python train.py --n_layer=10 --d_model=128 --n_experts=24 --experts_per_token=4 --d_expert=64 --d_shared_expert=64 --activation="swiglu" --moe_layers=[2, 3, 4, 5, 6, 7, 8, 9] --router_score="softmax" --normalize_top_k=true --routed_scale=1.0 --balance_loss=0.007 --balance_bias=false --router_noise=0.3 --router_cosine_scale=20.0 --init_std_router=0.0368 --lr_router=0.000916 --n_head=4 --n_kv_head=1 --head_dim=32 --vocab_size=2048 --norm="rmsnorm" --norm_place="pre" --norm_eps=1e-05 --positions="rope" --rope_base=10000.0 --rope_fraction=1.0 --qk_norm=true --attn_scale=0.177 --tie_embeddings=false --parallel_block=true --init="normal" --init_std_qkv=0.0424 --init_std_o=0.0527 --init_std_up=0.0607 --init_std_down=0.0607 --optimizer="muon_variant" --lr=0.00599 --beta1=0.95 --weight_decay=0.0 --lr_head=0.00648 --warmup_steps=50 --schedule="wsd" --decay_fraction=1.0 --decay_shape="sqrt" --final_lr_fraction=0.0 --batch_tokens=[16384, 32768, 49152] --seq_len=768 --doc_mask=true --train_tokens=218000000 --steps=7423 --dataset="wikipedia_en"
Below are experts of layer 3 (counted from 0) of a mixture-of-experts language model. Rows are named router (the router's row for the expert), gate (a neuron's input weights, with its number), up (a neuron's input weights, with its number) and show model dimensions 0-127. Each number is 128 + 24 x the weight over its row's rms, rounded and kept within 0 to 255. Numbers have three digits each.
After each expert's rows: "mostly gets" lists some tokens that are sent to it at least half of the time; "gets" lists some tokens that make up at least twice as much of what it gets as of all text. This comes from a sample of Wikipedia text that the model never trained on. Tokens count by the router's weight.

# expert 22
router:155118142096119143125147147091110114178117154120083145117097131177137098118144124137153131104143138129126147119154139087139105115108145130136143136157132122134119075138164133099137098111136149144119135124131177176077133066094130159118099129120127178128136122111140110159172076114118096121129103072112145145125112167155092100149132135127131151131177088137147116105145146100093135112149
gate0:158137150097086131098151181098126129161132169104097138108121118125113167104152137102161111123123143125136141152143127154130120112140115120163151118161121110142100157162081162131112094125157111071123088138116130138158129140076139147119054098110126132114140128107156084120129138085099112124120068102142123133113123125132122082130168101107167110116159097139164109122116156132124122125126
up0:142135108135139145089159137141075106125146118177159157144127145113090121111107138121142156144131151169135105107086135160147148143133108121103159118073106095124114138125124083134110128107076109141128088136131121108122123139109111142112145129108163106108102111148169134137126112141054107122155152155113144132129105157149114106136162129136086164133116145176095108123078092109169091143150
gate1:111127066149118143122087174128137111144112147102131133150123162080079106114095131131130150076118136140117146102105095126144127078134116127083139109099106157143133129128112131111104175110134124128124120115128147108134124129135137187132108143102098113160174123119140148162110069126117140179131104129122117127170123154120131153106079131146137166121134153134130143198113118095120102099159
up1:108094140188122117147158112144116127126123098157126076141116174109159143159124160116108191153100144123097109139115099110139099123159109129143089138110105137119165098165149136168133135134118124137108138117160179114145146106122127125115153159155098166098114114135188129177105153160092098130122116149163109130148138133113133151105117156149098130131138132131144119124118183182121115130110
gate2:116108128116102109136129119114102126166140082109085106102099122088150146119102104190155132098107113191108104141100129118157154174087152109141133132099134125092121113117148165171105104129136135173146147106112105091169113106118091161161126135092115121131137083103129155135124121165143127126113107141110095130120122083166124118095126120079101142160122123109133131130139144136131156088110
up2:167134087170115091148142121139144085107169141102090093153109106100161115131163149105191106119121158156101083158156120118174141097136162120178136130169131119140144115120173143145120104165124140167167172111110177125128132135143130141095165137159126147122133115113116134114118142164109162132129117144112149139139135132098103134085150146156102123122129102119139134109128090117094139142138
mostly gets: "==", "===", "s.", "\n", " =", "es."
gets: "\n", "==", "===", " \"", " =", "v"

# expert 14
router:109091191106102105155121136147142166102130130127148119130131123146109124092091127138129143096126091132137125165125163099041116117138116090094143128147095100104136119118083120138103149095123105114126118133175121139144167137070148139150101169116126136113129158131085125136130151092113149101109123126131125103132138170129161093111083123156150152152137140098157117129156137166148121148101
gate36:104116106122153112107091110116130125130139107068117103116144144124162162197103120117135112109119109102146152140170127142106114128149162107127129076085141092168139110120174167155117134167133157142108103161138162142147143138115127120132141155181159098164119150153157148129146106105094131121118161132130155150150137117123125102152095146123130128113127083121080115161158176133134118153096
up36:081105160103089121128099119114152158122147105104069131130164103107116143129121130137109153142127115161097114139119133091111087166130126102146153143189110153122141151084100131153112099107128104187088113107116105151150093175131131175112104160126148143141133129120126101095158127108154103155145117124110111122140101112153151070160149161117164139103126109138125131144152122121137105113092
gate37:141191134087122083087085108157117177112104124129149111156146159135107080098133107133094131148132133126182122114115158137118127139150154123102121137137116135164144147123164129114116156106174091101088106171131116142154145112124146127093121112117082121095114124157138105169107116132121150148117094148100147144129117148136137118123120153153124123105122179157156116147074158129150096116085
up37:103150138095088155081150140133141121138144087141115117124131115119160102139100102162104126090143116164167118154121119134140121112155141175135183123107172158103100187135117118120106093129153123095141093118120083147148118143137102106140151132148130103088134162147180151139158129131115129157129150115143115125104165145110076117116108118170084116136103130126145120121098130062118124105124
gate38:151122137155107169112086141120097091097110085136134126113120116101115117101136141127139125120133070098135168122130154121118095149117059177151108100128126129183135134157175121095100146126096093142108150148118120161080150128155102144103115111124117115130135154166115135140103096157152127134100103102158173125153127089103109097152078122089132144147134094137137143116140118110126113154125
up38:098161184155096145133130098106140163120152143099136114115176140163111091155131113122111120108155102135112158175151165151107134093133092116132176140091140148139167124136152161121111091143144161176172135140139168097138129136123118156115132136126148139116158177134104126146145163118111138107184137125138130148137136131132091107150146134098125109130143127117187110129095109109070137126137
mostly gets: "3", "6", "1", "8", "4", "5"
gets: "s", "5", "2", "3", "1", "8"

# expert 13
router:124157138098139101177138124121150138133132125090106133122118108132132092081111091168109106117147104147145162066155124145113131124173155187098190141133138149120100096139141142093108122144096146087122163142100101143140156189117146147104143133118174146132129128139108153127158127138126112164135145095150143125094134116128124131145171170151118133144152167125113131112085157147108122101122
gate0:113131118132094101142102107159141117125119128098139112159134148132140133143113152101134121184125062100117136151123145135099111170131160106085141125131142149116168121113150130138144122088123146132133139152133171135139124123109148177141095098115176096122127153142091173119133158112118165094112109161148088132093142134065141163164156163144142120097147110131122077094112140171161116127132
up0:133175138099125117197126140106103127088170100133149116150164148153150071126135124162148076149143119128095094146098123157111134165117112115113167144098083154160109153137135141118171149086102139121141124130133143116137123103147115146121115136121113144129098127147114113186160114107172131191121138111165127140145146097157131163144114095150116137118148155096141137136138116105117147097134
gate1:091145121164174131108145152131132122148101137128154145114090162088089105100156118098142103111150121164144146117133167158144127109117121159144107150138122100078147136141138125161124130131102084166141086105153117155135137181110104086106113134086110106127135110132132158094110149154061095147132166111149151100162077116123163134131133118109143153124127144125121131097116134073107110122134
up1:141132101168096127142105135177141172128133136130109112124113112117143129156110112135130164135116133093134084161108159155191147111165129097170156144149116116084161134070105124127115121127155154112095157147116151100136106106091139141107119105126121118098157145145122153114141106131126130150149088142162155153142163148156173108132154141117122131159113127138141182138140108168148195118150
gate2:125146129127128151093108104166132163155098109098127126134125068153130123131086127124106132073124153126148154123117125109117132121115153111124110138118129109141158130144107078152076143140143167128058096137165099128128111153128114115122135128124152199150108130131078115183079122118110150121139123135110099132108172105136118119113154133115134134168124156083060133138123109127133145120105
up2:142117115107107137147076127139141078086125121123123115155134145143112165181139126116147153148106134146069134111109124140091145151152110118156142146128135144164099131116159182120156125083112145154112161140125169124109145070116110134078153119107107088116102169130144105116118103117106158109148097106147121139165167073108132106122137123167116127133102128158143101142119141132139164110087
mostly gets: " a", " the", " m", "The", " his", " The"
gets: " the", "a", " a", "am", "m", " m"

# expert 12
router:130145126117120129120141135129153117147090128118119145156174118105103156161101113163139115127131124095173176109120115138158144105095162146144168149134103170137113116114130141141110130109173170161093093117121072112102078168152121182115147121177129125138126163131117123148178130135171113133146135105089118139114081159166154126155140137100125135148141100138152139138150131116074140130143
gate0:114123149118152099076130092136127166191107142141113139164157156117110192150119140101119139136131151111167138144104118181145115170107160126131106110125115131126159153126088128122113127134154125120069107084120122133137088121141125125102174144126175163124130161127096129113133101154164152141121175123130157139081126162144135139160127096112101103146116116118150136148097100155126136098152
up0:135116113151108143139135133148143125119127127095137126138161104102110164144107110193143180156151167094098124116098088119108127097139164110158125158099096153114131107144126130154116178150126141160109121104123142094092090162104130168121173113126145083142116155149137105176147122077117106147098128127134127147146126138129105139131113073105123159095098115141160161148163152114131144092130
gate1:110175111143114096081126133120144141095188136149135139119112086112119150113139110155160092138143125134145120163084108113145117117154181133080154150117108143112117070150145139114117106075131164114162123155138093110106080119165104133123112113128128143126102150118124164143111122119110156123140147089133107122117121126169089094145121087108084130141114070152157125131107132143112125102108
up1:116101104124116113164120117087116157152121134148143154160147123106115091111123111142128114157100097071142144117164100150157133103120102106112084120114153129141121156097128105122110100124132192095108133145136204122109132101091103112098111121139105153138149164123117100138163170125099123161099123139106101131128089126126125131110162119096059124162138128101117102131154146129132154167142
gate2:116144110123142169130160110117120134134088138097122126112139137098154144133103133159124150100159143087128154075113127146097113107137111083128124149110117120177159130099051120139108108134171147131157128121141091129151116153084146142096161151125150146186137102097127157164081126166113110158140173142111144101132132173122125101129140137124081100147131104107163131146147109122120113111113
up2:127114093100128130119099134108160119158147159112145158128113109150082162121134165124115114050119149156107112130133123135140110129157106129117164103116090087144157084127130162092123102155158111110117178096150142130118097146119139175165109141135117125156124121096147145107141135131142151107120093128156119145160132088111118107113086120140123082142128132171150144192138105112098172125135
mostly gets: " a", " A", " he", " an", " st", "id"
gets: " a", " A", " is", " was", " The", "id"

# expert 20
router:177105134140111119143129121112097088126176152120114116083084121108134136122150127128141135114099116210129120137167158093192146118159146115147134140129130103132100110153132124143160072147091108100125160118129168179105145112098131145130103097102126128111112122114134143127136153151093137133098130121156128146135105115129123097106162133144168128171111159194125111128129147106126151111149
gate0:116155121115124161102147115174133133143151108107103133121132127102110098163131111135105143061145108157103135143106138114093158070144107144118133137158126107093166120119122140145150083100154150115127111108153119135136147069190142105133074140141116142146128146075117091125118128114151110118131134109109128078135116138124180137115135116142142099101185161191118123123138114124105113124139
up0:128164116119155134137125163118130114093128089081145126069159131181137161143147146129127129173157080092104118135080143134119128136116134081147127112130076127142164100138129119135184122142155102116127166120129137199104125117112149115128078122141133148061145139109120132118125131124139114082125129123131131153111127127158150102126123097123136130100137170147150120090161126128111090143100
gate1:155111125138143150079153112129114109133126127110134112147104148113136148122127124086102133153158130118156116139099142088149098133122152132106143171086138126116145145118110148166193124137120121127121116101127169151068104106120131095118126137129158133123104099106168143108086131115086153094138136139104136170188107124100106128104153098131184164165092113120123090091131173126146144154113
up1:146083134149115153138107153100110164148143117106129172138172103107081182126148135177089132079085140100113125131129137150155177159114099118103141137140127078157119154098099097148146141147117131132130113126147167123130134126128164147151113099100123160138122123135112143153104111077124154111132128126143130088160115099142169167172112127143141113099111149166115096141119121099111107153147
gate2:111122145122148120122146100131163105115131135138116077111117103098139167150131156117149129171092156089096123124107142183199123098124127126160105174131140094107148130111164150087147143109127150144133136164108145121121134145174132123115103129145156140108149194124135124122100151147145116141147120124149162163096102148138117093121107125159140095130111124123103091063138083121091129120138
up2:114108097121097156117174098134145107121105140112157163107143116074132105147123118109132117104139093131114112155126126099103149106105179099152119094101142102137108135154123151188127115143124080111149113124127118119138123041094170117137120176147097126145105115142131097149131125153122117113173122167115107112151104134138117185122130118162109129134138107114086095132123161101159139124154
mostly gets: ".", "s.", ").", "es.", " ==", "y."
gets: ".", "y", "s.", "a", "ly", "i"

# expert 16
router:125086148169161144125122122132117122117097119150143106079126146164131146137166146117144077139135190120140157132110114142176150123117136120149144137111132100119131141100094153124099133145077095138122137078147100116116132150146118104173142149163143099089077097107176152092148167126136116119130152113121162136149139108159102138114081101117142122136154109171130130094133130121104100137174
gate0:162108131136121147162115076127121153135146133149135123119138124126187128159173147128122137117135141174063140158131139104139169091107097116143139123091104185127163122122149134164160100123125120127134164143107154129154106130118118129117109125091151103116144152099140088159104107113119119127156087085137171099129109135157101124111122104149101185107119142087107081102155111123096131126132
up0:104178127131125131155149184129135139155134150150110149091113117089137148091128149107098108111179125127133136123145126177110138143121122138117155097130144106130127111134137162142099108104083134144126146176095099169158113130143099137101190129096145164124116081093154127149119159133130159151089113144113144141110133149101106103076123141127104126116122136118195119112133124093104145160169
gate1:145101119101120095119093165121139125122139144158148120133128132104109102127115110112094103087088119164146157148139138138164125138127117078149125111100117142109147127169127170173157095196103106089160117109156128148100160121124113112143126122150151101107143149089117180149144132108143076130112137128109122089113142091158129128131087129081135147145100146148118141164158135137170159097143
up1:138113107144121129137159151115150101150139162076130104139093169126095098105100149104152110129117092118146103113195101092112116152069102093066122124138128142111103168113134124146173144132160138144141111131126127117104161140104129097143089133114078154148140076115143151117127116117110124126132121116129134103094118099107126152118106164079122161153129136096152109161158102144142126154132
gate2:128146149126167139123099153125146104132136139101119089117150161111117129118086138135115105165130110110120129120121107114143128117136096161136141151100125170157123142084149114163135127119107131115144134174159141138126116103126142100125150107159121170050071141145131144087123126122095164107177128152134145116150082174097094116133104107122154164100134079098112135082109114131137094089111
up2:093131160102123145116078127082137130128094131143098106159113133107133130110098128144140130093166114125193090159112124169157132154141135153073145103147102118135128117129131144147108125108136115112086157145171112086073116112135129172095171142145117114127174143148153101120141138139130100175101101121116097147132148097114126097148168141124098130125152083128117115132144131144112174132152
mostly gets: "ire", "ctor", " University", "stru", "cess", "pe"
gets: "re", "le", "i", "e", "en", "an"

# expert 23
router:115120145123133132134099138164156130136099099082117151172153129134102131156083156112083126101108154126094089138101136127119136128136141154138099159143138104179117157105114157149132154096125136091117107168120107122118094098143131107157113140135127146133187170156139124125146132148150143137159136127111064126101137147185147121110127132137134154056129147128127137160179111118125162096108
gate0:162154129158101076108126141161165127179098097115154103137124116169128144106130106147115117132134121171119128122150139113151108107154130137094104146117120146114131159137136073136069120115124109115086130123149140113135117114093145116132134106160108116158148173127112117154167129172161112097109156136138086095126146082142121149167122138135105173147150151080106128103140109079139136083112
up0:138161145134152145136124117154180154106116119169134137144163150112142120147160125116100137096128172164123095144113136117098148071134145137095153124132129111130152147089151125126102166135132107095135112126137129140133070127137115117122123167105163108114083159149131128114186127121152091151151141123116131093173110127158122103151112153163187107079104131135177157128160123091136144123104
gate1:128121134103128157129112110116133151118128128151135145168132116137120154135149106136113140104075122120107163149187124120118152141137148126155167056127118105072124135143151114162112154138109110131106107165115124094135125098090102154139167110111172127170176135106114097099138143101138159185102184133135126168161107147100136153123118141143121160144110111126085130142130162100160146123112
up1:102140152110175110126120126097125106127089106131139086133122115139118146142155122119128124155116129131115167142126118104160120107105131093140140082132118086080178136092086133106155097108144129135149172148083150114119136137115125085152136113129116092122156126150129134120158154148160113111154160124111098121153058137129175139160085186123119140092153142127117080158112128157143093130127
gate2:153110120145128148110134173130134162088095118100129161137147138147119142121125153119102133184100126085132163123136103158088150091095127112147161127137104114159124135152115113127129102141090181096111144129195122124084109165185132113128126154139139165119159137098091140129164128093137097131159141074087119125116113157111154148120137133149132143151160118100152128147111098127164104142120
up2:124135142165118137140127134119159092122149168080076143111129129130128095102104161122172084162178094123110088152131148117152119069127147173112171106126161125119148141119119132117123094124115082141140140147120166153115113077137094108162154104114131151144135141099109169148129147099108133128164096112115097090156083112099164140109134154157108149130128128113136134139147112098129130148139
mostly gets: " and", " of", " to", " in", " from", " by"
gets: " of", " and", " in", " by", " on", " as"

# expert 7
router:132125092132111140168118135121123141080156139140166129127129090122170119124089138154148139183137191115132093135115116119087147144116129117149149124150117109186105155139093127145104127163111138112158093109131172101127148085109101138148127110133126117117137129114169117139134081110107158113125115107100148120162153131100124158126099072148166109124108101114116157113158133103136148194153
gate0:098135152129139091121165099101128148141119143145154149113129149082120085092084159108128150144117092118124134125087202112108133178140085097123082132129118106118112130162115106131121128102127071113137153133100123121139147094140156091131103091154121155151178154157159131123103105162132139142176096130103135144137164159141131126142112179105103132145115136156134110158120126108120124129121
up0:143126109169136120144132150152169102138122135140129163117145126152131165134141150113155160097134186125144068121114128098139081128132129135136140128140136106134142172104094133169126116159118130176105132118124123156096097194120158150126120138130104123160121085134165145150111099136130109155128134113139099125178146164136168160129140100127135158172063142104108130166077131122107141126127
gate1:128150063156160139125164112080138139117124105119154089115144119155127143115132131176139131151128126158118155101122128102115093102171134142146127145151130115157109106140136125099124103111112123075148137148155176137147126127103127089174126084079100148137154122152123142120148084132085102132089160142108112089141114090149115125164103110124106127136117133158077143167115133103100159103110
up1:142121125121154146090101078119116132084168107141146117135165103163109114109117130140147097130148113169175140083135154132141109140135134131092144148150130116165143138140156184128098132114096154101100125123142149156144132165131136107130148108105111144110139106094133145116124097137040098135083149153099138107144082102157114131166153144139121139158118182149129111160130143098138109124127
gate2:128103127112119174158164086058118135100161071114141123127115116197148108119133135176130142121159115089129147110142116116093120146134125182136145138133149149139113123111142104080107124109150106150100117142105151125100167122156148108137162135175128133108127099138065109102118115149140135136120111123114135159096139086111133137152140129145124160180143129134130135096100109087142157135114
up2:082138147132101125071094153117123120095134118149117141125167093133129157125099146097074161122108091074114129120116135150104118087110116142122126127139087116119110108095135114156145137144139145139138175140118141132127103141141116107124095126121162159175127109103104100082119120129146101078114122118144100115115195145134163145130107157177123133104137154111148136169124110112166156090094
mostly gets: "C", "M", "S", " J", "B", " N"
gets: "C", "S", " L", " N", "A", "D"

# expert 11
router:154129160132087119096116139131089108117112097136121138138159062116141104215165147138092124130124141110122119125111166129120146159124112128143123158131119155147153107124104095079157092166111127135127159177120122107109148132113126168136119166156138100125107152077101132142147140148131128148074102103099140114113182133135133115151153119142092110148112086115103108121136126130127144126171
gate0:142173114112125110140152101134128121073110145129141128139103085160109160144165112151134125129120116181111107155129148094107108119128108087153057153112130139131134111149094138080116121143135157107120138176124165155137137086132165099129155124111094136153105090112144112127150111167156144152085122136110122145126109107139133098117159141181135097096107082107096101129108143155100141133144
up0:150117122154088137121101147141117165138142128157118079121129114112132145113143131114076108102092113086123159109149104145116118143102136101165157162135147168110094129127172154136105120118107173094161127117125113127149105117106150139085144098102099087168115165155186145147151090100144169105151152108134123113152149128117086137081085115134130130106125148139130082137148139123139115154105
gate1:192122120125114108123133142131138127168110140082151085135112098123166124148130155143134147167122106113127109147108144118144091092131111088161141139146127121146080128124124106146184081121148115135147194121138160142136119139130121144097127095152132131131121145081099120127101147153116118108159136159152136148137134104108154137141182111138114198174115101128146103076136149102149135127161
up1:162103136122153168132132125132165175091120157142098148160169124133162123112134138142121135115120153168117122134176091099060147112142144127162106145142122146165122079135123154088125106099156133107146158130134140106174147110103085134157101127151119148124144143100102153135122155132159096173142128117109125135092109086129143122132123115110141117111134137123122106175164104106072115083114
gate2:150122139108126128127174106095126096157120147134107133135107164102110110131115123127083169127136145140182164118140138099155134112093103132140158151109127138085115133114087129135207097119133111151136140114124107109134101106145162125132127168130174162090128138093166124176149100129138115129134101135132133143135137142090153137107153104137135176125122137087183162137141105107090100106172
up2:128101147119166099123148124128119099179142169130107074123096137086159158172168135150172119138140138135110145113141113128127155132132155187142120130116121125108106149114164105156103113111160145108147086148078159125160127120192071095121111110124084119171139136126100118118131108117102152139167145118102085153111110080132110115126160130142138121135126113134116148119157105117107141133137
mostly gets: "o", "ite", "ice", "ip", "ine", "z"
gets: "o", "e", "z", "on", "k", "is"

# expert 5
router:117156130154130089139134120120151122126140123132126143119070129106109124131156116117116104167170090071168119147126168094103129144151084116120123116148111120101111158126105116160164177088132115120125074132088102169136123116131131108122122113110105163150157128149138108146113081097110132121189153128135114099148084159116076151131143128108103108121163143125116137139076116111143107162115
gate0:160127081137153143132108135112152150175106150170152163110102111129172138142132128138109138148127142130114144113127125097131109162136106146120148073101142099125155138111137129125101130115130106150107148118087100146099124104105081130078122145134129134131141108127185100175097097081086149146104103155153104111153133127106140083102104109126155100088145138153159149165161152127166129095124
up0:157138083128060142112167138113148130141110134137114125132134134151132166139150157120161127148105122145092103156096096126136145141130105172150139124120169123116117159114119130072125082123097136217129165117149133151120127118134132137139076175144149140123151142172123096104087141131097136098095120098148130103161158160155118165101167103118140155111145137127136122137105134133109127134117
gate1:103139107135147134135145149124157114136118149096117121147059142122092139155142125098108112168145161152118109139124150067125139158094133134132148117124127096125126130158124154134112152159164138150095128151138118186105176117075184125106151144149144170129127137162156174157118110126098106130139150145133131108135142091136098128145116134145107137181146083098126151098143152151134076126135
up1:131117153142183107124149142141146116182074114124107152124136111154107148158142135132155097116126150114102118140121138144141136099103126137115073129130084147094116125137127134135164160172165134161149129155089152127094125135151113131117122132162175114112123138186100119130118154164173147123191130126100148111093115136080100132120124104146136142102138070139127177114134146161129128156129
gate2:137089141127124113150105129106158112124117122127097166120128170117140127133137124124111150132112092118124176166107106136105107093077085132130115135112121141136093073125136135156120156086129115161137125138101096121114168150135141077103131091156140132171184135150179113098111132115143124097154120160115122142121103120144124128142128124106141112087113137082115109147099171103144069094173
up2:103117108105157085170116154131118176123116125166175176121165124104139148139108161139117110135123091103133090105107144145140099105150109142113134130140129116085140146186124128161149148134124141097127090132092140154138122103105139109080106129122140133147143148113152124106087141165103149163163163129124114114133125103117118086096122096163130119135147150180114122085181091146161128137136
mostly gets: "|", "\n ", " =", " |", "|---|---|---|---", " sub"
gets: " |", "\n", "|", "-", "=", "|---|---|---|---"

# expert 3
router:072116100128127109130104080119165130145081126107136143143112136133124082152130108119152150132147124104154101131118157158115142133140144177120144138122111109133110127099152180148112154101081122113118195124077107141145122119136112120177155146104093102124143103135087138141101150110137152158091118158137123110105132154111098113141079148128116111156115104086118142179127169115122143088135
gate0:106162129147141114121169127112147125129139095127117109105105082154165120166153115146097125123143135108151130151118130121143123118130133112193143107144183112146107172088159137116138132161137167140127087138167125152130128154116139143096112101095113150107102129131115152163120101090115137127135118101117074083144157115164106095107082150132088093157110130120151189145105162138144111143149
up0:109145166108111111144153125102137147147142142130172153073146131159148155149139130130132113113152162102132153149160133102110162111161134191110122139101100121092128136158179165108159108132129173129130146128146098105112109132104113164136104121135131138130146163111122115101086160143141152142127133100131130162118103124147126145074101103127151116088154126094143102101134079170150128091071
gate1:094142126120130137165132120118167088181123156121078129114156136143157097116077109123133178132176100127140127173109150134152094070110109173122117168124134161131143117137133112139135114054130131143163156142124122135128143119141144175137126116125115141164128152126130131169141127144106110103126099118129156156095107136171142075159158139132160133127124118092131141113106161121130150094103
up1:160167136145084108108102102103140142151183107093159124170092135104143154150103148127143092120099124094130090131147128130126102116119125127130109124091100102095087125152130097114109128137149135105128118159136140132090098152147122129123121121148137129087149093099082161162086120164126102108129153137142134171105106090132099137143124113109106138166142160099134132123085139118171062136107
gate2:119158115101168108118114156129116117113142139162143132114127116109105104108143156099158155089195148085126132124166161117111122144143195096129153115100143094082151137150157137176091151150091081099144126140160074104153106117124154124116117156110130177108157111126135098102128143097127116096140093124103122149158152152128120141089159110133103127122089128132139125120103153131131135134135
up2:149106126122117112158092130116125131154143166124100118140135119143118124110129178138127102177133118127132112135135140141125097115137065165127148148163137181115100113120180144126137127119119121137135133100082150161139101134114110145096136092145096146112122140095134164125160163113115127168157166166095131128104096168132110081164141109120129119124113146152129117140145186083143086066153
mostly gets: ":", ";", " |", "e,", "os", " /"
gets: " |", ":", ";", "os", ")", " /"

# expert 17
router:105145142146096107137103118160131113163115137130137105122126115085153162139166126112145123128145163175093059112102114116178113105143132078135125116164126160123149101099156127117091124107136159127141114111147186119132104113123100119089091146143095106135109119124145158118103129133114140111139174126161155113131123111095150127147123162107128100181148125137140128113131136107124197135186
gate0:169107112124117129095137126130126121116132125133157160122123106093126136111090131104115102129126087154116125156102129112124130127165106115160137158145149116122169084138163079126134118155129169121142171154123179120118144115123139116117106165107052131116083138114121140135086154151088105073129113154110103169154123093096117138117107116114175102150140121123148107125125146123070176135107
up0:151149087146123133123148139126106109113134137139123071112122107173138132120132114125118112109105181138123162161141143151132112089085113098125127116117117164089131115136146107176157104111115164085139164088142137118109111143153049151114126110136150089112124155090122134092170109138132134108119106141159143122164136063127143161134141135181148122111164107146085115117126133141146127153127
gate1:100151138152102144140103157093132149142147156153107128136099157139126121094149131124106146106126110153120128106169118166182105099114108129144126120123130137143146104142137099129137091103086188105134146136177120146082123160087094134120110092095107164145143117098078166152117149155118089133110139108130117159116106134163142117155145112110084111174122152126092109153129110093107166109148
up1:120127133141101117093114148130143119157118140146089132136057159073124111139176185155114073163166136178116120145125157120107140122099099109135135115145140126156107107129121145181096102119146130134121135114129117130116119145129108161124168120141107126142128139147098145095137116118144126095163103103159135128092101163154145161139084179141088085135142128152139160129135084113101124117136
gate2:107095156130168106101155119111140099139126130107164080101135118114142117141153132171113113130139130145118132104098143162185136100141128149118094116143132150102135127132163149190105129111149111134124105142129125207107141126120181100126132099163118133165143123155109138110096126145104148149121126105107142133153155117115048090138131160136128115135124135116138103186132099111110172137153
up2:121086123155137132113114114098123171111110140085130116096155154152128157118134143082109123095146148130096123101128119089132153081192117131157145101166133106158118159137082111124131160155096133113156107122145078163113130158128178128161115116142119125132058155105132144105135141099114114114146145103143104110112133155117132154174152145125149147146154100133141125152137108148119179126165
mostly gets: " 3", " 5", " 2", " 7", " 6", " 4"
gets: " 3", " 4", " 2", " 6", " 5", " 7"

# expert 0
router:163135130131163082171127129127111085141105135105130102093122122092125145108149081141146145129153147151123138114132128111165121156133130107144125131162130122117137101162128088087144124154149128125117173157148156082112166074151148138101118124129135099111149134134145100153121170118133140145151125158143163116162127120128196162079120146116120177123143143111112142072135157129151072145142
gate52:159113159144120140111108167145148100110157141154105124128087083106117102161144061121151176140150139131106152109114140130105145137132129105085117146127146151109134113137179149129102124133105141126108140104143140108141090146152118159118122142131103077137125149117204118135146125117078140112126135167144118157123148120152166094089123112127089141120167133114136119126139114146151091200145
up52:090093137124144126127123155147120114070123146135119122126154130121167094165125097134141104105163118110149097130094148152116150144104153131118162138110168109142123123122145131152076098128129122133087164108104115125158065151147126127121136159107113140128088129135118125160056154143175122101119106100168117114158167127170141105155143111140101149135181114101141149105117119134137097173129
gate53:127107131133123077196168146158157148114119121136150153119101116144132113113106075143109113129118165131140103150132101167133134129121101104108161143143108116135151121143121127121113090146177123103192146113132056091153150114147095111109100121123082105114170143138121152109125118122124116103155180154152159128109111147158151127091146144120120093134121140133170126106115126154132089118098
up53:122135111170136130108107096111134119146129109142176145160146103147124190130153096145133097130109134078141116146128088173127153096110122140108138143139138134116163129112150162140143190114134101105151117139140173139139093149110125120170139101133205180098141086117082148101092127140144096145105126137160114139151154112127134113131164100118155130160132123122150120156132133096136155106148
gate54:137161154110114145123112153126093163157137101107158119122125116120141177133140120100103152102116131102125094131149148083103094113146154121122144113125092110100080100153123161123140143119162101107137120136112163099134131111128147126123093139101125137101177119133104131147095150087133127107155097126119144155151172108115169076119134108103163163073109169171123116119165157118189127134112
up54:135146121094117119154184106121120114139118113098133112148139176099157147141139160158131125166104128134130122125162114135109194103086124110120104110172128129152163176128102085125089107130113113125100122158143135121179154121125137115144082116164117139122137143113141124140153114160140104115133084158145119087123142129157159152112094109074168096172131120138133125135104179120147169133125
mostly gets: " M", " B", " P", " C", " p", "p"
gets: " p", " P", " B", "p", " C", " M"